config = dict(
    n_layer=12,
    d_model=128,
    n_experts=80,
    experts_per_token=4,
    d_expert=32,
    d_shared_expert=64,
    activation='geglu',
    moe_layers=[0, 1, 2, 3, 4, 5, 6, 7, 8, 9, 10, 11],
    router_score='softmax',
    normalize_top_k=False,
    routed_scale=1.0,
    balance_loss=0.00222,
    balance_bias=True,
    router_cosine_scale=14.0,
    router_bias=True,
    init_std_router=0.0114,
    lr_router=0.00105,
    n_head=4,
    n_kv_head=4,
    head_dim=64,
    vocab_size=8192,
    norm='rmsnorm',
    norm_place='peri',
    norm_eps=1e-05,
    positions='rope',
    rope_base=3810.0,
    rope_fraction=1.0,
    qk_norm=False,
    attn_scale=0.125,
    tie_embeddings=True,
    parallel_block=False,
    extras=['capped logits'],
    init='normal',
    init_std_qkv=0.0729,
    init_std_o=0.0149,
    init_std_up=0.0729,
    init_std_down=0.0149,
    optimizer='soap_variant',
    lr=0.0104,
    beta1=0.95,
    beta2=0.95,
    weight_decay=0.029,
    lr_head=0.0153,
    grad_clip=1.0,
    warmup_steps=200,
    schedule='wsd',
    decay_fraction=1.0,
    decay_shape='linear',
    final_lr_fraction=0.0,
    batch_tokens=65536,
    seq_len=1024,
    doc_mask=True,
    train_tokens=288800000,
    steps=4407,
    dataset='wikipedia_en',
)
Below are experts of layer 2 (counted from 0) of a mixture-of-experts language model. Rows are named gate (a neuron's input weights, with its number), up (a neuron's input weights, with its number), down (a neuron's output weights, with its number) and show model dimensions 0-127. Each number is 128 + 24 x the weight over its row's rms, rounded and kept within 0 to 255. Numbers have three digits each.
Before each expert's rows: "gets" lists some tokens that make up at least twice as much of what it gets as of all text; "comes after" lists some tokens at least twice as common just before its tokens as in all text. This comes from a sample of Wikipedia text that the model never trained on. Tokens count by the router's weight.

# expert 30
gets: "=", "\n", "\n\n", " =", "\n ", "\n     "
comes after: "=", " |", "\n\n", " =", ".", "|"
gate0:156125128133159199164099104147163136122129136102157158117137127106079115105160105130137126122119111131127130101119156150114135164147177151127087135147143068142105152141149109088153110090153136119124135122128049104166159148154145168102109155135128153132103138147119102117141094140124124141130124134153132174162104121119146159122121151158154134151131087137117125141127121133146129186091
up0:092156139126109076106138157134117112140101105130080093135123142131154144191097126108120113151128148120135110127145124097155121116094092108132172124095094167118142124123119155156100124170126094136119104112151199134105102096091102091129148089126114108126141115096152159127135155144110128126136162125086102086116155140158112117138168105116092129121099150129108128117130119138121115074167
down0:108148124103129122129128162132154143134107165114171134122148121111103145123116082172154178133128081111123122092131126146133141081095180106178138136122165106107151114164148104122110099124138125150151139153164168104161156163132097144102126165139081132166093124094119159134158120134120178165100102126104116112148118148124174089102113127124133161121141133128126183124146112127130123116130
gate1:081120175136089170150118135144129177132146118172109090167115098130118121085146115143102129175164158096150143132129134123093097147111104122127109105152134092124136098154121131135102080107111117146076145111144149112082152092152125149145137130107098101140128127118143121149154147136091099149121124115112168139124122094087141121151099146117096124100119089099163142110136089091120131126167
up1:148135088139156085105101115134100100142117133091125141080169127135140171169141137127123142099113100156076110156130108122170155111132139156155179149117138161120110165135126115134134145141122105100184104161100134141142126136118126065124115144152129148087166143116102159113121102129152158110152127114137101100154131157164107105100142142124149130152153153134094118160152163144126112153083
down1:172139139092111134131134111116120112136130138127145116095135155162174133149141126160153176147091117139093112151110147164139141173126182094148178132124093101104142137110144119128131142149143143193198108191125125109118103101130085162145166108126151144140149119108139069108170129130162117099113139132107136067134133112134125121117144129134138099134139127123144134134122125141121140128087
gate2:145155155115130122172096114095123140076099133130113121106140113114124129142098149122102105076114132130090155187157109123159149102153101103166126134148191124148101161141096138142179074136125143081124092140103142125148119121145083119134079111152131145134165153136100142116129119122148107142102114121149088132115113122139112121097077137140103097152127143148149090125101108110155122148141
up2:135120149130096141134110133119094143079156088100121137103128127137147143146139119119154080132134165149096125161136140107147147123136098122125135074166114145178092126127126127141184087129090138072130126130112118155124099129120103120150078139101151132141162150166132156126133140139137086124049131159118104170100141110149149138120088149131105108144128162164135109133125088149131128123159
down2:138148130087122145117115101115145135109149185133122152079127122156144142130089111149081131081083161115146115174113120116120087092125121105121137129157149138153121149134124152130159095147114157099145095153140121094137121103154122141167081097088119185146150111120142121116147126101170120123090117138140126137123146202116142114124107146122144152125123172132131118155078115153139107123163

# expert 24
gets: "0", "000", "3", "2", "1", "00"
comes after: ".", "°", "′", ",", " (", "–"
gate0:143088101133139174139154116117105112140163161138106132136125128155163122151121072136119161140127158101135082175126151139110152112144132120147119054165110081124108098099114086138131137114149125091115082145118153089139118124101144115147103155146149135141124124123081112102162148113161110118107142121111172121150141111080140091137130140158121150153161103128124141138123173103172147121123
up0:114149159109141094099120144154153153105110098106158134134128136098105129132130157119127074113111096156129172088165103115138076121107115129100131182079131168101139155143143178130100107132103114168109154122128092182122142131133127135093144114131118113118117159131160155153101113156100127160136122109162076127104149157157123142124111143088139122088099138135137101101143108135081126113133
down0:149159088153166146130102185124159149130141102123164137110141144154110136134131144150083112150125127126166162080163107127143100120167133123165146190119148114152094139122123128155126112124083116115125087145116163173175161120165145132082141091103142140097105118143128142157116119153130095140117113102141099107125108133132137145120127132128085141168178153136150169124110139116113152103120
gate1:076157112136088125120111145118133164114138112095093123135119096102136140097193147137141122139145130146082111108140130159148138175108092155101119114133127145137142156132104090140121150108122173089090149137161120145100127105142094148104117134131142124119136123151193144144145139193147142114114089140119141093139116151129139113175065125094113098167159132138125134108104167126123135133143
up1:080161124136076112115106147105150180102143115107098121152123097093136111106170119122126138124155138144089115113146140151142131182095096168107125119128120158129123146112107109159129137110111179084098140143152114155106137126126093162107111115125144114127146126159195130151154141183149144112101129125110142086129135150135116129158075124091137119124159137111147126102111171123119174117154
down1:148127179092143134115116173140126119150107116132146085105148146137174113126109097141159126118164100112167127130114077130126125081132125120111144129174161118142154145154126103118107131096120077164159140135143104135120088196102155122116134111117112128167129144155115123143107127107136126119139193165141133143127155155121120119160118158115115166094115158142128115197132104101123158145118
gate2:114105125119082109085117149135158138085115125137135138120151137121127139148115103115118108150124106163150122130135148141142100121154142080115151145152140154137167149108096127116152151115119164092141140139123145189164138134134114099075173142131129122134123156143051123103076116119144129171121163159122134151119114143129144119152127141110148093113132139101138191088153129157096129088179
up2:134111149134094087084125165142138140096094120148107152112148125123109155140127111123116115146124110141155111125117142137144089116166145086115130141147155149133163154113101131122161149115123154089134144133126150174175151156160117079077166158106112136118125160152070131098096115113145117160122166172123102156139117146128157116144125129125149105107131143096129194101136122135112158102178
down2:175148134125136138124133097149137156108156102112159095085124110139160173132104162135111130142122102105131114126126143099082149182127136159119110141098127094146143119158130112124160135095111154177177147139094124112138118131134135124124113101155137083118116106131131147116098094145145133146183141103079136112138091140071128096102170085151124169137155105169134132157130098128113141096121

# expert 66
gets: "|", "  ", " |", "\\", " ±", "frac"
comes after: "  ", "-", "|", " —", "left", "right"
gate0:139125149151146149149123089123121122104173127160139148138147127110111136113158150180101129135098125107152128173126164129141120153145129138138145106136122106119172089105121121141093111123176127108173101154125129161128096151125102148128105097104145082160119106091151102096111153103127082164121140091125169138170146112094152154129112105127121151166140105099101129122159140155192110107094
up0:125123144163117157130122088121133131093134132136127128130142147097108120120160120156102126133108144100143144187149164130152110106130126092122144073152127111105169082106143122146110130095144143077158118147118134137149088117127111134106121092080141095177102114118141089094095147113100068154104131098118161119158139124087155150129113096123146140157120129108102141120166145135195133108123
down0:095065130127129122136145110143134128148107151123130096111137120114158121171142158123158135117151114146145112107132136146101120117102147122113104137103149139148060150150125129168092111151152108101115178147147165148143134177119177160146153089098145123120167156159149075141137118112135149150100100135116118137111109097144122116160141127094129172120099103149184117125141142123076172125118
gate1:140135132155111167092141159135135114163163138111098133204144090117121119130128110141134164130141138113114109099095108130068105152141155114117124097117153136123154125174118137112146134119154159118131175099162109099069111121141114147143128133137126125107109139094154150107146114122128101104154112100104117158188099142070111161099105144136145137116133076100158131142149137127100115161110
up1:137091138187153136133134146096158132113138083105144135183163059153138134142121097088130145147105109090145147107113123127161101137135130116122093124159107155152120079140096135133108152168111197117119186110170097101135156121085126135149120084146123128128108138117099141119121144119155110118120147109122130118166138120137130131100125121142148111123133091115131141113131191116129155150125
down1:148103079141140147187123149124166093186155134124135161133131157192135150112173164111147120135167118132144142117100124124138146151136101138123115122146169116108165141163162156134151125139160168086122138127120124145126123130093121170135112113112126097103091117113148118086144137158137132157148108101157123068135147120141143146151138147116119115182117134147167105100088144131144097145130
gate2:125114108126159162129126116103149125109131115142154160096159156128122128110114108138156094129126148150149141113150131146128179141156109123125130158156129198157138157118144127101107145169111098100075170101103076143118120137108144105112162095107097133101140138147159162182129138151116121156122104142128143136091137204107095123148168111151116139102166133104141136120142124153165109105133
up2:113136101138144168140106123146181119169096112156149154121155159092103126120083120129159111113133148131113126135128113139169163135143116097123121143137128166142123124126160138090113139187107102105079182070097100151127138140091144116125138123112133135089146131134144140207128126151105120137130125149176078131088134163126131142129152121116103167123168096137156128145142121143151118118128
down2:155139139154124143135130119159110102105082173085117157111098149152144174107118102108108161101137100136128094126116107115134115111127171156104109131115063082098119137115123184127127115141113107152182141148097103088120128127122120133148097145116159141101152092129131122158139086112125158096142131107149146128099137095088161146139065109095147133111119095133107111134141104108142102112118

# expert 51
gets: " first", " second", " back", " end", " main", " final"
comes after: " the", " a", " The", " and", "The", " its"
gate0:121109107085115121106157146091079139133100113085148146140159184138118134142118109146149163161112145161114146130121128140146127129165144145100165130103118162111103123160103067166121163127121109143146151084153140103141090109111125171118119122144150099116126141111112128155116093136153089140126140121147161101170116100106120139128103160095113168093129142183134109142165128114158163148116
up0:111137145113138142104186176100104123124129109074138148154149157141134178138156110117148129154112171121107076130117142100095111133150162180105190106096116139121153088117140121125147175141116133151139136127149106101112097118124104133134138108122138074117132148114086121090157122136121122117145132171104142121139110129133143140138116162103066136106119154124107151116134089099162154111153
down0:141113127102110128120098127132136139147142147179120082119093153174088106129112103130058115138137150137101171142087124131102120125139123130124109133138148109102152136132107118152141122139073091117098137145115172130167139182156131115137103112110136150151145105108117117129129148112125148096138115160179141112101113119103098147098164115163117160149113085124118142156081107144114144193103
gate1:116162086098151143109099069194131103118167166117108159107148109107094163117117124134144118135095112116143150147107147091130138089110150138153115147091086154106132157109144124150067155151119134122138119125090107137131172133130140113146167112129140126119144140085142112179092108164112128130147084133148118127094141163122130121126136120170118142108145162121151132178152109105147116131140
up1:119173076127145139097117107220128111111173164125118156106154132152092138113112136134131127127094118123132157149117151088123151085102163122138110114082091148109140113093132125128080175150087147122134135155107112125156159135109138105137155121110123137125158131097170098174119121184118119151155097143146116130096108150122111136123147113151143140103149138111134127159132110117140121089117
down1:120066189112096141151141144080170146160106124135144111146131140150137084139136134097166137121167111142137130139163123113162137154158134157085143102130084172161103129123130142104135115148144098163142145112147119146090141148099106138124089153143150127124107188173107138137153136119165140095106129141112157139178139072155129126088158133116136121138120116151138108102112127131108120118119
gate2:142127119150086132123135133109142142085123129153151135124151118151140140134140119156127100098152126142148052119113131150107148117198122142121174109126107071133103092159148129161113103162125144175130130128105117143123074088187152131151125168094125097118124113098131135118169121103112160136086129124096137101154122111123131161087148171143160130124137166138107097128105152129133139129117
up2:161126111151088096166136115106105166063111120116111135132154130127146124141136091114115122104126128131117048101126121127112124132148122151088153163109093086169056096152156131150137118172110136171110141096079131134101096099143101133141105146088131108105145118111113164133167096119160127115102113147120116111148130132104127161110142162143139107122124145125095105111121157109123132114122
down2:148099133140138109169107117152091143124103129103115108104115177085124133088103098157146133121081108117101120127091120129113113113163130144111096115192097136145120143085124168118162114078127092121135113121125137132096132101097102143162131134100126126177118131150106077115121116113119161133204124100123131148153134101142139143112141106111074136136150110110154144128128162113159131149163

# expert 33
gets: " /", " 0", "age", " ", " +", "–"
comes after: " |", " ", " (", ";", " 0", " /"
gate0:119120129103121159152150138143118100162127125078117087140122147159148132132154131188131157141149119143094102164100163109071095142158110104142151165144133135140146077125105160128103149098128143136103114128152173095106119143110162118131142146127140074151102093081111157140096111122158094130118150082123134154116101143143113139171159125131100149129115144112136100144115092119122158096162
up0:107087101127103138129111116128102118125127126155155183145113119140091155107134127103128103159096116174157159135179096157154136137098158117093088136149139112104102159120124153070157099104134121105127165097139117116162146157176132130108143126128123136091169167131154128126132106153129120128147152145130113109178140129145157135137098109124149116090113092168139108082121158167111093125105
down0:135116145105111121117098115180155121145108119148127147128100076142135138137123137115155133118162135133174167198118130105100136106118138097110092095101121119110117130124126132124103134141105104127081144127128155127129146078084173103123157091165122131185186145136146152166119125131108129133121128119128145132111141114114133148073080128200117130127089116107118139126085130141102129102134
gate1:096132180127136147162120117110136081158103143124122111176127095133154118190110110134108147161162087120089137113134126121128164128123138121111038108155155138154121115165124127143130103125166138175104162128103115163077137117142115163119095167143105136118098134134114109106124104129114109141115157129152107100140135089116093098131154113136127125125139148134085119141164109138116168115142
up1:130081174109137125116123141101136082128110120146136148152144111148137105136090115129130161137128099125100152121132143191130166105139147141114112120153196138143122104122122080120125119125155095155153144130138105125109082153130104170099088115155148142130100102112142129085162145126126092149079156129173152130158128125130131118146131111162137089122171101101098117154159091153159156136156
down1:175099094131095152169144143154094111167150114123161149158083132115110131154144129102145151097103155139145075138103117138139125145112116136102142105171152135158114107143127130117130114084112109095141125114110126139113102126101134151142090177170126163174138152144114111153132109132139114129055131141133088118127135129098139147122156114155133130154123131162164134110166139143196160120156
gate2:163093118159146141124120129124202145144115142138113130159106117148150112119069081106129111141135091124121132128131132158098095123162098110157125099117112142150121113108098119147159151120158148159157129144138182118121099137120135079119134105106122142096173140110099158151144119080121115122101172101140115098180180156108145134127149141184096143109109134119125127098115149155115121114113
up2:150111116140189124123099128136144131111126168153134156154106106155139096099071106136142097149128094154131138100126153134113093130161125132172127086111120122149125118094099153141165179116136147142157124135135195120141119124131130064119160111088133150104155133115106137157138125110126128137112141115147099101154161145104134112132158138178117144081132142117114142101107150178107133090092
down2:127158123139128133140095112098161095207141105135099107151156140102121137130112126115148122121109134093107142140165131098133086140126088120136142104113131108105110094154135097160119078129099131135111091140117117087098144122115133093136130122120094160132122110122134143129096094164115089147135092183147143172109130131109151149048121107114139164145128127138158114122127114175152099134089

# expert 16
gets: " part", " most", " her", " first", " well", " film"
comes after: " the", " a", " as", " and", " The", " his"
gate0:145155104124115154139118113133072128089122193154091171126119130137121120145062137146105137139072188136130104117114139173104131136120112165135095091154115125164119126096123105146088132106113141137096112158126151144128158115152092132198149121111123119129141129112166121152123143114143125117133101129166159162116097137135149116113146129115127137116104128102087154148142125152073114150140
up0:143151151128114117066121109117133129147147093123138104145103111149121145126148142129154110130200101116133137100121132069131137151123167064119167160076129126126098109131127132112145136102133119135185142100127163104099072129094188103129112121130146154090134089168124141117135111132133111124095158117133117116147123108128110133156147145184124108135170141134150115108139135147158163125142
down0:120098136145154112148121158167145148135138154139095164116118108113137106135116141152153132132110148146106128181134110145123086107123086153116132083123146103149159156076127124170112152129135106103088126137127118141152130173098124099157139099154066111091146168131118160100149123139161089082138120107083064095118129164135125121126123105161150113136138107106089131144098127160137127118135
gate1:112126121118108142152103066137136137094139108143131129159162146109145159118115134121161112101113115139123083126126124118135127134131131110136144164147108135145135125143157105131105121115151155172095079157098188143156132110103135173114117167118145104144116111132146123102107174129096169113133114141093117116157120139157125108152137158080102140159156053109143082153159109076102145126146
up1:122110147114158173148072122143133135123148155087112129154145171086132129134101116141150134093088144159117096120083115140157127124143121118111140133177077114148189130145138104124154114104123160139085096155099176133131106125118127150107121171118141101128123078095149134104113141121106157152119109108161134124141114094153132101121129120077096154151150097138137120135133125104100168116171
down1:200102126122132090143150130170127132164147147133131144143070157129092143100138151141112110111112125140148120144156115132146102096084143102114122120107140140141135079110147109113152123108146107127157128127152114155171130184124176110163114062110125119102140146087098125130138092087108103132111102150084136094113120108129139137088097131149174121138155150133127151160141120165125128127106
gate2:103128129102097167114122125129155133120138109116163126149177127140109126142133121126105118125208123159142084101157097114132111107109098080108108106130129118136124133094150125164174113139073157125125135132135145145131126091084110139122092151129121142135156096143141085122103112199111182152131114117101145128142124125126113120109109149105109111155147091185151145083163137103119126130137
up2:130132122117105108159124144125113149151127163168089128124115117125159124117132142134150128156069150099072184113160156160144108162133155151164150137129137154106156139155127159124099137122195117127109129130107128114116143152177135113130184102137154133125116109119085177134137139091142061093147125159129133131133139125145110121124112095157129161114127133112128106177080149138158123138138
down2:103106143147094151088142088142155158136103117091171101161153121183125126162125116107107108163148118143135098141136154095146109106143116135087111087118133128140140124107163122102147120143082142155120112116101155146138119115117109164115123137113113131132134127138098126117155126175114152141141130126157113153154143140127145140096092188136131115117160112192133123083157124132162074066149

# expert 2
gets: "|", "In", "Al", " Al", "  ", "On"
comes after: "\n", "\n\n", "-", "  ", " \"", " ^"
gate0:157128116126124119096134099153096093079113112108132151127143112157123126152150067153119158081102110113109171124111142139077124098115156139108131135123158147165167114116184128131090150142094138146119145106115145109136109128124131147099095162090143117120139130128112133143157144096183157109149095122123119112102146116129126147150081102129091094117104125121125134184075127181141115119123
up0:151121090116108136118103106148133111056136116104141152118163097136117116143142086139082131110101127101121110134118114130102125160141163138101126128122101164138095092116151156117097118151120147164113181125126123118146098112100146134091127167086122097145148142117124140142131140105192188101162147108128091140130167141119099135179110113125126115107126100137117156146078125117124111107078
down0:118120093165125140118129139138133108147119117135115112142074076137111139122150147106154170121163120144145128152136152142121168134099090094113146138157124104142128106139131159160158162138182164127119134117111135126102121105095109122157157132118164110106140143130095118121145151125096095143138170135133192146118133110166109115117165154120153108071149125113057150179092140090140117142123
gate1:116142117155062138131164152122142134124137118141139157122126126159082114109173099172134107117110122118139130135102180093100123145113084113108160151135124123111140155114119151126126145097122133099127115112094174140147127173106141115137126126123103135161092120137050122134114120113093105100140118114149166097182138141113123153128116144094135114162086124189105115079088111134116124120121
up1:135151133142130140142118148148132105147125120140131116162143131164121159112119139167140126153101164119161149137125154122151149124092108067139137130105048123112087112149108158117127127066132102062170126102153102120129130167094141115132129121127112096138134113118068108131128116119108128131151112170120145072166110139123134156117109125127121142135086179165126109118133117090106162110108
down1:153118124155103105120125168104107160160140130117144171095199132116134157076108086142141132140142122135146130137168126131134142113126088102133173161140120104121148148137155104138129161134098109086111179161109124187135152167138117127092104120111086135109134124155151132110152110154133133169132115120114091146171111165161136146131117167138081147153136105159137101117165137118130109138121
gate2:158170106125118142098114164108111108154126158145141133133094165150120142150137147161151135147127140131120142163151123125131112120161121121070121150117068142124117135142141113131095129142122089113121084154149142161088096100109107130162141109125125113133125103133127161169120113089088109088126064136095148128115064121114122129131164100108118107199117144119135079126141101102142154131134
up2:115106133084076116105110066135107143177146153132137136125169128076158081129131108124176116186141106181118125160155100117105089097111142142154112069135140151135143154175118131130138130140117142113135153119132130136091114117145119122097144154129088162103110141109142109116141145136156143152150150091147131157162138124099110095133161115155161142132109129146131121154166136104108116128145
down2:092150123084165148110146178128173124089124151091129113111133141100185144116119093131102133103111158060136106114136129138135153138143159132130153132146121107113150144115137155104148161160122109119138109145161104109159144113111150120111153117113134111162103110152155143103136087102180086132158124162133177134145129169165154143102103125101126130129141157139162159101145148166164126125140

# expert 8
gets: "1", "2", "0", "3", "4", "5"
comes after: "–", ".", " (", "19", " 18", ","
gate0:146133105117150117110165129104134113138131120157121118150162123102129119149158152113132130090105099161097061136168104104130112139126132163125143174123103167168168138103088117076082107161150124096107127146123133134106157127130120128131121135143057171128161117122169127143139116119140114138116135108123141141130146134172091119152150142123166094139174107106168114130142169108078124114140
up0:100110136171067157152083135154167136121139122111134117117126155142136125127066136126145123131138146062150178124109142121123140134140136097110140101106166076114089121172120170180150149099106108145111123118119106146142117135136172134140111128131180075118121126121123150124130136103101135098148137105118113118142107106120145145102100140131081177121100137145105143117120087125166118148099
down0:112116127128119110112098115168093081113121168120138114099097144145186142090171126114148137107203124159160080107141139112129148112128122119163129135154157119149163133112111119198123089105128117121116126171138096121125108118138116134143121138148137088139151108129115101116131146134150107114106050113141165128141148158112164181112138140126133119144156121126127120094115086127145134149128
gate1:141156122103130139092086125167143126121134173116195117132134087120089084117117125141166126099132085137117096115139138082116095116163155115128092155117074120135119148174130154126132119103116106135118098112150108147132122149104138150129106184139145196136112127133166132110140112130096158124101103128104143139121168098140103154142122123154114135132143179117127142110141117102139157179106
up1:113112125133101157130087113120128149110157145156152091145117118118094115136118153102120113090134147168058115133173143107103090116174154123129111174135087178131147117123116153113108145123109117136140158094124139126160143113131137146108102163152157147155137119174154139135157134118126125128125108146074131137115169071136122177125110123151110151124135160142164127093118134125141170188125
down1:115148139135094128110140080099112119100146151172137147141119144141133118090137097109163124105119110147130149168115163122143187131117129124130124104148138134149154115154082099115156132084142135113105169129128130148123130091082122119151128124154192094154154083143087106132112133071124100104146124101121135120100130097118102090083095125178102114121121118107145152101120124121176125121161
gate2:100123115154111150132153136111134156176112150173182154151157153134089133114147123159143164118109125105137139117099152120140121131062153106129130155130115115150191158136079139126129114121111128136125161139147104132141152108126113126097141095137092136139168166122120120135141059154081144093132083119084098159137115122133141138085137128136177105112118113099147125121122082110131113147129
up2:160137159107141083127111131143123108106136110097095110106103104108180121153102115094113099143138144151126102141173102136119134149190106120122122107122149125112089091114169116133133143152147095129132106132123159132113090147109118141164119148128170133104074081133136137097099172105167141153125177118178152100125154136127133114164127145123087137130142133167109134126127177156106125097110
down2:124123108146155128112155151097137138111132133129165158082127143111139136134130059139130112124094099160096096150155117086088127094080142099115103157117136113139158135134144138136183161154103144112095120130109098098134099130116153160129146100124087128182090131105094142106127082129121154134111155143145152170139109089113139112093127113123173157149114133132147171150127096095125114136109

# expert 71
gets: " –", " —", " -", "  ", " 0", " +"
comes after: " |", "\n ", ";", " medal", ")", "|"
gate0:115145150089140113159158100127130150109163119145106138157163166124084122131146150112134126145143137137125076092151129134161128082086149092169129154158122119108123109099100121124203114115095119115139131144118200137161112118104173130136157106140122134121113120124151142109121117156142109146127116112106169096175098153169137102114104092093163105144146142123151094116120163129121127140128
up0:141161136126147133146127152147112129123092141146108069097155127113158137078150157196137132103090139110156120145117118095138113133129143112160145123148097080102104130133153140105143096165156124115142155134122146141137121182109112170142164100175111107106111120118107119114113109159173118146116142091121115101116110135111136108161151128134110102157115112104179131111081107104104091085136
down0:146136127144153139143140115119149147154146094120154129106088138140095119136142095114102135126125078135134072077160133177104142145081106126136106110145124170131150114119184119137151141157095154138107081103165133116115156135116127144141137120111176126129121143130122137104160150081123138137130127166139116120134146113092125156100129085086139111059130167169106139141133103094145141153166
gate1:127135152143153094087118105133126092104160176125122129153148138133171115153121136110128060144097090183091124139130079115092072120110108117127151135120158162168106128130118181100141108131147130090129103087125131115124129126116125130149140110143107165141121174148128173101150141127162122138150167103131147133112119143129161158092123119129094157137140143143092120144150086142125167120110
up1:146147101175067153161122136092108123150122088109144121114124133121138147146093171137122163115160147069128122107097141140167173129120169124144156109133115077126138133113143095141103125154130106145106146140121133116123125133179127149129135136141158095145129035094130084135129138112094133114170101159107149111132107107138103124136145120098125122138156152110150152124090139123110098155130
down1:109139148150102130113094112156147133123105097114132134102126117107131170146155140133120176092095200073140121129132171137126152128123120165117138155133149111136088115140109141136114119166095141140108136143112147142143165101094125119101114132108154134147159148104158114168167126116127170130116128147162120143123148137122179124141166152109150153125108117147131168090132116182136061154169
gate2:104111110110140157145131107173170153131159149147105139150124127100121155120124132121099117133092140130101107130131206106147147131115125120102117082148124142184111106127106174162127145178165130123129100108095112101096138128101094180156133116121146138102138152156177110093156116097101121151080141153104154102166141140151151146133136125160130143123152112125120137091123142110113117120081
up2:145139139148107118107126140089094130115118094109143156109152102133128087137099125095151097127168100098151130137122067154083119157128122150160138188106155139096142144164120091121136102114109105159135148125157161178132145116160126097093083138131135090186127082076091133149140152128161132118145117130136137140103126134121078136130134153112132123156099152141131107147113110149109127124157
down2:137106129096115173107088124133159143141154127111117151177126136100115139183135141079123098111102112147111134066107169049134126116145124111119106099129110141147112108125131129124142137164134127126111121132105119088121149090139152136107124138130121072121135104156101148129111127106106126140078189160137134146144136080143147117097146098139147117095115115141122119098094089109085122142154